{
  "num_hidden_layers": 14,
  "hidden_size": 160,
  "n_experts": 128,
  "experts_per_token": 6,
  "d_expert": 48,
  "d_shared_expert": 64,
  "hidden_act": "swiglu",
  "moe_layers": [2, 3, 4, 5, 6, 7, 8, 9, 10, 11, 12, 13],
  "router_score": "softmax",
  "normalize_top_k": true,
  "routed_scale": 1.0,
  "balance_loss": 0.00546,
  "balance_bias": false,
  "n_groups": 4,
  "groups_per_token": 3,
  "init_std_router": 0.00688,
  "lr_router": 0.00177,
  "vocab_size": 2048,
  "norm": "rmsnorm",
  "norm_eps": 1e-05,
  "tie_word_embeddings": false,
  "optimizer": "soap_variant",
  "learning_rate": 0.00792,
  "beta1": 0.95,
  "beta2": 0.98,
  "batch_tokens": [65536, 131072, 196608],
  "max_seq_len": 2048,
  "train_tokens": 517400000,
  "max_steps": 4261,
  "dataset": "wikipedia_en"
}
Below are experts of layer 4 (counted from 0) of a mixture-of-experts language model. Rows are named router (the router's row for the expert), gate (a neuron's input weights, with its number), up (a neuron's input weights, with its number) and show model dimensions 0-159. Each number is 500 + 25 x the weight over its row's rms, rounded and kept within 0 to 999. Numbers have three digits each.
After each expert's rows: a language model's description of what the expert responds to. This comes from a sample of Wikipedia text that the model never trained on.

# expert 33
router:501456472491503512483479476527522516511496521548509541519510485489489549510527538512549508491518475494511472459521498453490496473496475513498512486522493439535460483492479501495487488507490481490519477513467542490471523480538523488493494514496514466469493471563490489487481481493531520501537500479497462501541528550486458453497482503487489535444473521493541469507499514498496523523521486504478507469493484512470541483511480506474560503478514512509512561447464537533481492511531475
gate0:514504501494436518497496495474509500481499510488495508498500515494502531468493501502547516524501508498524504518508529403499504492499518510529476511501482502495491507546517444510484483504492502498503500514503526506502504484492510483501505506529491496494468511499503502418463502497499501529499499505501497371502573500497500499500535419486499510499543521502499492522501481576507513496509522498500496483433501524480504471485498485499498504501504507523507501492486500549494502429493494
up0:502497483500498486501509501504491498499500554505491527494499496496494486510500523502464492505538500528492505502501477502501501503434496495374507521525549541498516516483485499473502502507506499493500500504481485480492456557482488499507492513440469503508496499496556503492506499463496503499402502500570548511499470475527495503567439541498505503499465510493496537499505498500496512479486499520503463504502508508523548507448504505544516506501501473499476490526482520472499496510504497
Foreign name pieces

# expert 16
router:499527445492446536522554523454466485450484475482518477496494505522500548478511483518487491517523492447506499523459453503495495513467536502529498499510507519479525479493531507483482528495523536528486496471456436494492523524541510481518487453537470513480536462493474522478475468468523506507460498535541517483476518488448502515481455522501534497482490462477496484475487487514504518494531504521551494506510503493546460521509508510498501462486511469476511472474493504519515513539500516
gate0:511500508482502475495457497515498507501501494501466544474495502513504517498491532480509497502494510491499499514495457431445478516494463495500518521496527500532495530497456499497497495521505503509488495501501480499519461497506501495497507519492503473503459493507500508509489496619500464510499490500500502444493531496507487519529455493485412513501448496505499502470505492481496465480579510485495523498453501475499528481462515494498494501522558498524470507552458494430481532499491512
up0:501501485486474560500549473501499491512577536466499495551488468533500511515503497502500536503466524513438550502496531512509500500498501497495500491498428493488526501505509518510503507501501490499520471485488533522472520563497507436524496478553493505510502478495500576481523520468497502489455512504505510506515488501510519498483524501517577509554550512502501496505484499504508511498499485496498503463506474500500510505513496501499517491501403440492503465498524498492489529503504492
Verb and noun stems

# expert 3
router:543509523486480491528507503460467478549518514512542508433490544509485499497507489524491516500569498496493491471490523508481496533522512492522483469509517475531525532526453503479512497521503516517454456527519526494502490486475510540457483487510477491539480486501498478486529515503451493482523500540461514525458461583498491497494490548525485486503484520512518507493477473446538512534544512507502506490548527482480494523524518489520525499491478497494439496515530487525508503540528494
gate0:532456498500452493501489492487500500499484510504499546497493549477499502496514500479493481511442480533485499475501492505466502444478499506480496544479381499527502500503516524409500501496494500486497509488472499514544496499499517506495471496515541490518497433449500468481507507508499498504505494503503469486493499488499492505467523509491484488505500500486503556457490528500559482488500507510500533501490510497490496490441522490516495505452474473491514434506571484481497480499517479
up0:453502532498498504481488501500505498457503501523430506519500503474545492501507492505456497500535522464508514548499508506514512505511533502500508422503555495489501502453492505524488500509533524529553494532501505500488504499477481472528498534549500511496501533529494511490502501484498485520515501493495496507508510514509531494510487501523510497483500494501501434588515505501506524569442501482459499492499429478493496524499499520449521499500538500543501555454470499503536486500460489
Noun and adjective suffixes

# expert 28
router:510497483516517542553436473501515479459513431484493570487485486529517525472484504532499504483527502472502491508465481522486514487467539488498524514497475495464525479468519488469477517503489488441453444527515528498532498481467491519544516499500515456535477488503454485515512471458512522524501512495445535476501513554506523494517487462524519509530522467498482483477522479500513460507522484463549477509512470515482497487509479513478480491508522529495519467476508504528501502486487522
gate0:521521465461500498500506501498488509491499507504520501485501528513503494538469495491452534537553473500506497565498516515496521500432500499481489500486498534499492490507503502486500500502549499500512492428512495487483470497498502457474515470512501496510511494500522501503450564495505498500504486499502500499440417499511482499494517505454500498504502493502499532555484500499525440450419503524502499515493484505497496488511501570498492497523448506485490460502543518499550501499504558
up0:488407499501499459500499497504521502476499504501492517499516485498501500500515532516505495483447535563516517461507498505513443499513500510520502492536535477480515505479456493498490500508478502489493526568483502513555516487506498501500496510468500517487436508503492499477571449500495499500495498500459501559554526481457518491488496436531489501486494515501499456499497499505506541546518479464490495498539500466529509493495499463484496488533504491540501502501479501499418492501496485
Capital first letters

# expert 46
router:512481510484491485476507486495454521504501488500530469500515545542502508450495503431518518503523561515503546492500512503520470480522548512516490490499474539483445485517460506513478526525491501514494499471487499475549465498503496535496471530498490500490518507470514532507508472515560482502498465479542494565443463506477500520467504522472473528517493455497506486520492482467533498474481514512502479431494538468503440487490518492515521505526483517481482478526517502501518511525464467
gate0:500505501506458505481477525499514486492498495488495463521500418524497479525511506500498501505498524503384505520513481463492517538537486500503500492495502498502507492500499495513545521548500515502494498499500500498498497498503570442543485570503490500492469465496539529486489475494501488465500491500496507531496503459495460509503482450466571526514513538486495495528457513501488500460476557497553491499495512514486444505554529497520500463509500502489485483501491489484486513496499495
up0:449500500496507498508501500469500519514499497499465479473508425505502497427492492500504501482539517499496496498497497499482505567508514500500486505495482487473482524496494510511572454490539503516494484499500529466497467560525558507515536503500473492454537504520496521484559531473498499500474503500522459600485508510514500492455514449516502479518528506486502465498506502508528506498530594499497477535478494498487484500520501503501501490489495496498527499495500474503497497503496445
Latinate verb suffixes

# expert 61
router:507458540471509489456489515492457514536503505428487476498489507511487517532531510487491532492480509493499494502517480505517464500559570502471500495497511472520540491498496491526477485502482510505475520495510538467490495538585481531501477532499502482537518513487463486449524504477487496478507487451544486520484533474520570523460523474517454529475487470514484530507505495489508491434523515524498504490525518494463527445498481500500520504493478514508503537484499507469498513488495503
gate0:497504496519500523562516476486496517487498584527472497502507500503479443505551535443507490525458523465501489467515490587505495504526490496483504506500493499482510497473477497496482499510468499389503505503516468524495464503508491502499492494427491435495483501503502487523494490500500467497500502548494503474510534504499442522527499508507504550503502508494540513500450497500502500499506496451500513491512498502503499490454493501495472504475502528504452484510496509501477456499495499
up0:472490488480503500483500573485522493496502536369523524499501522518440510502495507526500503488509509559504498463504488499503500508504523507515500482506507499485500504500527500499499501498502501566499483464502501486495546534478499499518505457511533521599506503501477495510494497474584502487560492512493501490500490499482503505463575492501497549499514509501499496516515501500500491474484502500501545503501498496461509495480498474579507500507491507504508495498506499503499486499498489
Word endings and number tails

# expert 38
router:499515532482536497490496463516479503494551523475513480487472506517494481511497497458526504504536497515495494519535469521498478490527481527495506515513469495479528513495499514535470553492514558497517521529505510504488485512487499519499517500519518511541535513531453522485519491480472522509547515462508539505538533543553435499514491481487494485462516489525507513505515546498481483500534510522467495466478521461491464465424519513510462491561511481532493493557478511466502513525487550
gate0:500562486502497491472512479499545502494533533491499551498498498504495502494504499498515456495502453505525500496443444446495499510494506428586530507496470453497508506541503504438523524487492521515517473506500501506498505500541501519555464500491504528525508491500504512498508500536484501504525500533501535523498534501515500507512488508497510498527503540446530510499483571481506488500497537532501535492489497495522501489447502500496552505588514502499493500502501490485495527530502500
up0:499602605526500498504498503535532477468507499500494504530493507528488501501508499493500485500501502505528504498437470487503507502500505473536497445420479419497466509538520510493507534508504506537498497468501523513482486509513505503527483480549492493497510496493493497500506604500493492503501516498501499516494509500505504500524500498495502505496557500499483499492470569534551507499508502517489494475490542495500504494518500501500512494503498497466505452508507462495494527511499501
Adverb endings and auxiliaries

# expert 49
router:476502444485471497504514475515533527447540449495524523495537505486490467451483504425509497494506516503511489499518531513509509488461483504504524495469496512497528492507543498495526547529508544503508505516514513504453462447497507504481477488520528528472501470541484523511543471506491498506538490522496491463513496515509474460546545475538486514469518510523487489487538528524478504493475488521486452524446543472502541482508534517525487530514507482500446482508527496482480512545497500
gate0:486507501482532498500438496441508492492500498500472479502566511494492495497506492526498479500497500500533487473479474461513492558488500502501499480491615498502575504488445480492481453468495499490504549537519500490499533499510489499499499506477511493459500524505501501520469498513476490529501476473491501495517498433496502500500490533506500495493500503499500431447500500496462489563517473487492501500502472480497500502500515497477510490564499523507501519511413499504484497498500501
up0:503497500526499453501500500567525499499496480493499527510497499520496500492501493519513514507477499499497440541495569518511501512562490505500482504513471455495440511482502502489513498505499534501498493503456503503498492511511534546499498494435523504582539476500573500512497503500500498437498500517498501529490499501507536500567518497477504504511494490453502504584552494505494502484553510496537496498504509528530507560494473528527500501481505500460525499501525493506501526499505494
Function words and headings

# expert 60
router:480529544508525486471448480500515515506530547557514471506485488528489461518499488519502495489514469505502490535488526519527509473450496528491522482516515530482466534530505525476521435494437519459513521519465461476466517494505512465522562532514498558488509495497491493505480495535494527518497498512502474477520549492499513549518480473488467447501474505495491558535517472482496503496469497501492503526514514460476517538530439494485508505468515530514478534503497516489505493497509507
gate0:513503472500497503517509477521505534508507498530518502429489503512503495498677504495489501499508534505499495494501478503479495508516494524497499481507511501473502540501451501510522468507496447478495499510556496451506529487499489519495477484500502507484512476496506486532501507518499500506604533505501471495496537560507501487502512502498515493445494502499512497491513497508478479506497501498494500493500506494503504498507496466503500505499497486467484488502583500501499476494473499
up0:500487506500526410496505502497499460505500500419501501519490486498504500493501540499535500502502471460506510509482511504517493503499482500535534505463505502509568489511492477515502494488523512525511446483499503504468499500499527504500530536488466534502480494503495505501512495514420545500499536458537501500505504478497462499504474495502491523552500499496501465504501504451508610478491589499505492506508479517510457499499509500486523514502558508505539510502479523501499495478508497
Spaces before words

# expert 54
router:530505510457525491499498512509471534512494511457524523531484518465494482502486519420469474532507502542506465542508509483505449485540542512531506479526475525526496498493517506478489524493528496511482477507474496535494481509519503440479491504495479464504491514489529481521523517483474509493544458517475490527510530501518480524444459504496491541488500461511454544493472512482511510474512533478492471541498481500519452509473528493534523562518522464514546504478512532449526497500505499
gate0:500499505482523571493483495502447500530505482522588523476496534503507532500458499461499469500499522468508488501500500464492455512500498507458511501519498520531500430511485495499511458547511523541499487495507475503523457486496500502514468441533504515499434463501522495501496493505552472500501550500502496499525538475520506510494503500493500457498523504513502545493488498471506500468498432498518499501501507507557497501494509470527502475500482502496547441501496494497501503563479501
up0:506500496499500493446501507474466535506500486503526513501516497493526508447504496498499502525500502500472536503505497489470505497499500566498513501499497514537475563503461499518482527500561459484504515466468543491524504508482507500500525524504497493501482556510507504503500505498491506491501496515500492520507454490452488505499477534489473503596529504501504540525460511499497502500578483526485527496396496498487467483491518497474563473496498505502504502504580511506505498498510501
Verb ed/ing endings

# expert 18
router:493535438487472569518532465493483473466475456487473513499486498501465523458520481513513486517493457520486506477465463494481497501516521490501520539521476500497504513467528482488506516499468505478486475495493532535507531481459482528560519456504527490549500493467527508551511450460488491564485510529486501492486508531535538484516531499507505474513506554479531497460523500530513494506516487489561485498529535509478505552500505520493512474467503530467518485506518501504487508490489527
gate0:466498494494476493563503492500500501559468485501482489491490465503500496500526515498472538521495478572497499501475496508491562524489541501505476501510496480474483499484501496511449473516477497522488486487505541509510569491500516501478465449504488490547502464505483497512500489501502488480442505574468479543476503500503500535518492501528503505497531500484488507522515505512517438506500527535512481502514486502507447517501494477500484506500500468517503485521561449532402505508500500
up0:531477527531498495472470516495536500473512520471496509498514574504519499506486499511515495469527502500507499498548502497482494477499472517538533467478487502504498497501491501499506503487474499520535500493500495471495462502477498449576494514534500495491499556483505505481493492499516532502542505457512579512509531490470493514498498466501545501532483454502503501500517501473482514516474471490486503515462497502493513395497516505484497526500563501503480558499497515483563503435487500
Name-initial syllables

# expert 23
router:489453474482445485531465492501484450515494455524447505517554511467493504506472499473469487487522520531472472489527496504504513510475491510503503477512503506489444483505497511498465563492457480479521489510483488508513513468518495499531460451529561514490526470555501506485497488477497525513500508469477478481485476485496519507459522508532465512534557464510528454464535528536528499499478467504501520528486481536463505509486494522500487455502480515502505539462506522510511524519531478
gate1:501491502503490507525492502502498511456506496487494503465496525499498482509500496475489500517503561499502569498508520501500500470494501524497477494500504499503501479485461493500495497456530504399592500502512496498480457510502527505508501502479492489500497504512505501501495646500505509470493534536487513492517490495500503498497503486497502503504484496438547506504510507503486494504501512545497499500461516512500508485458500498408513500514501500495500499549492497457542476493493503
up1:533500500503569494502499499503513462520501533520459498511500482501517502475509502495500469491459476470485411504498477501501492535551497491501514489488534499503499511574501497500501500523499500577453499500490501489501500496486498503496499501513500581499537500500494500500498499500500499565553500493486475502388500502488499502502495510571462500491500501555498492501497526500498512498499449498498502495509501465506495502495437500532464504500491498485501498498500524508502500505500441
Word-opening prefixes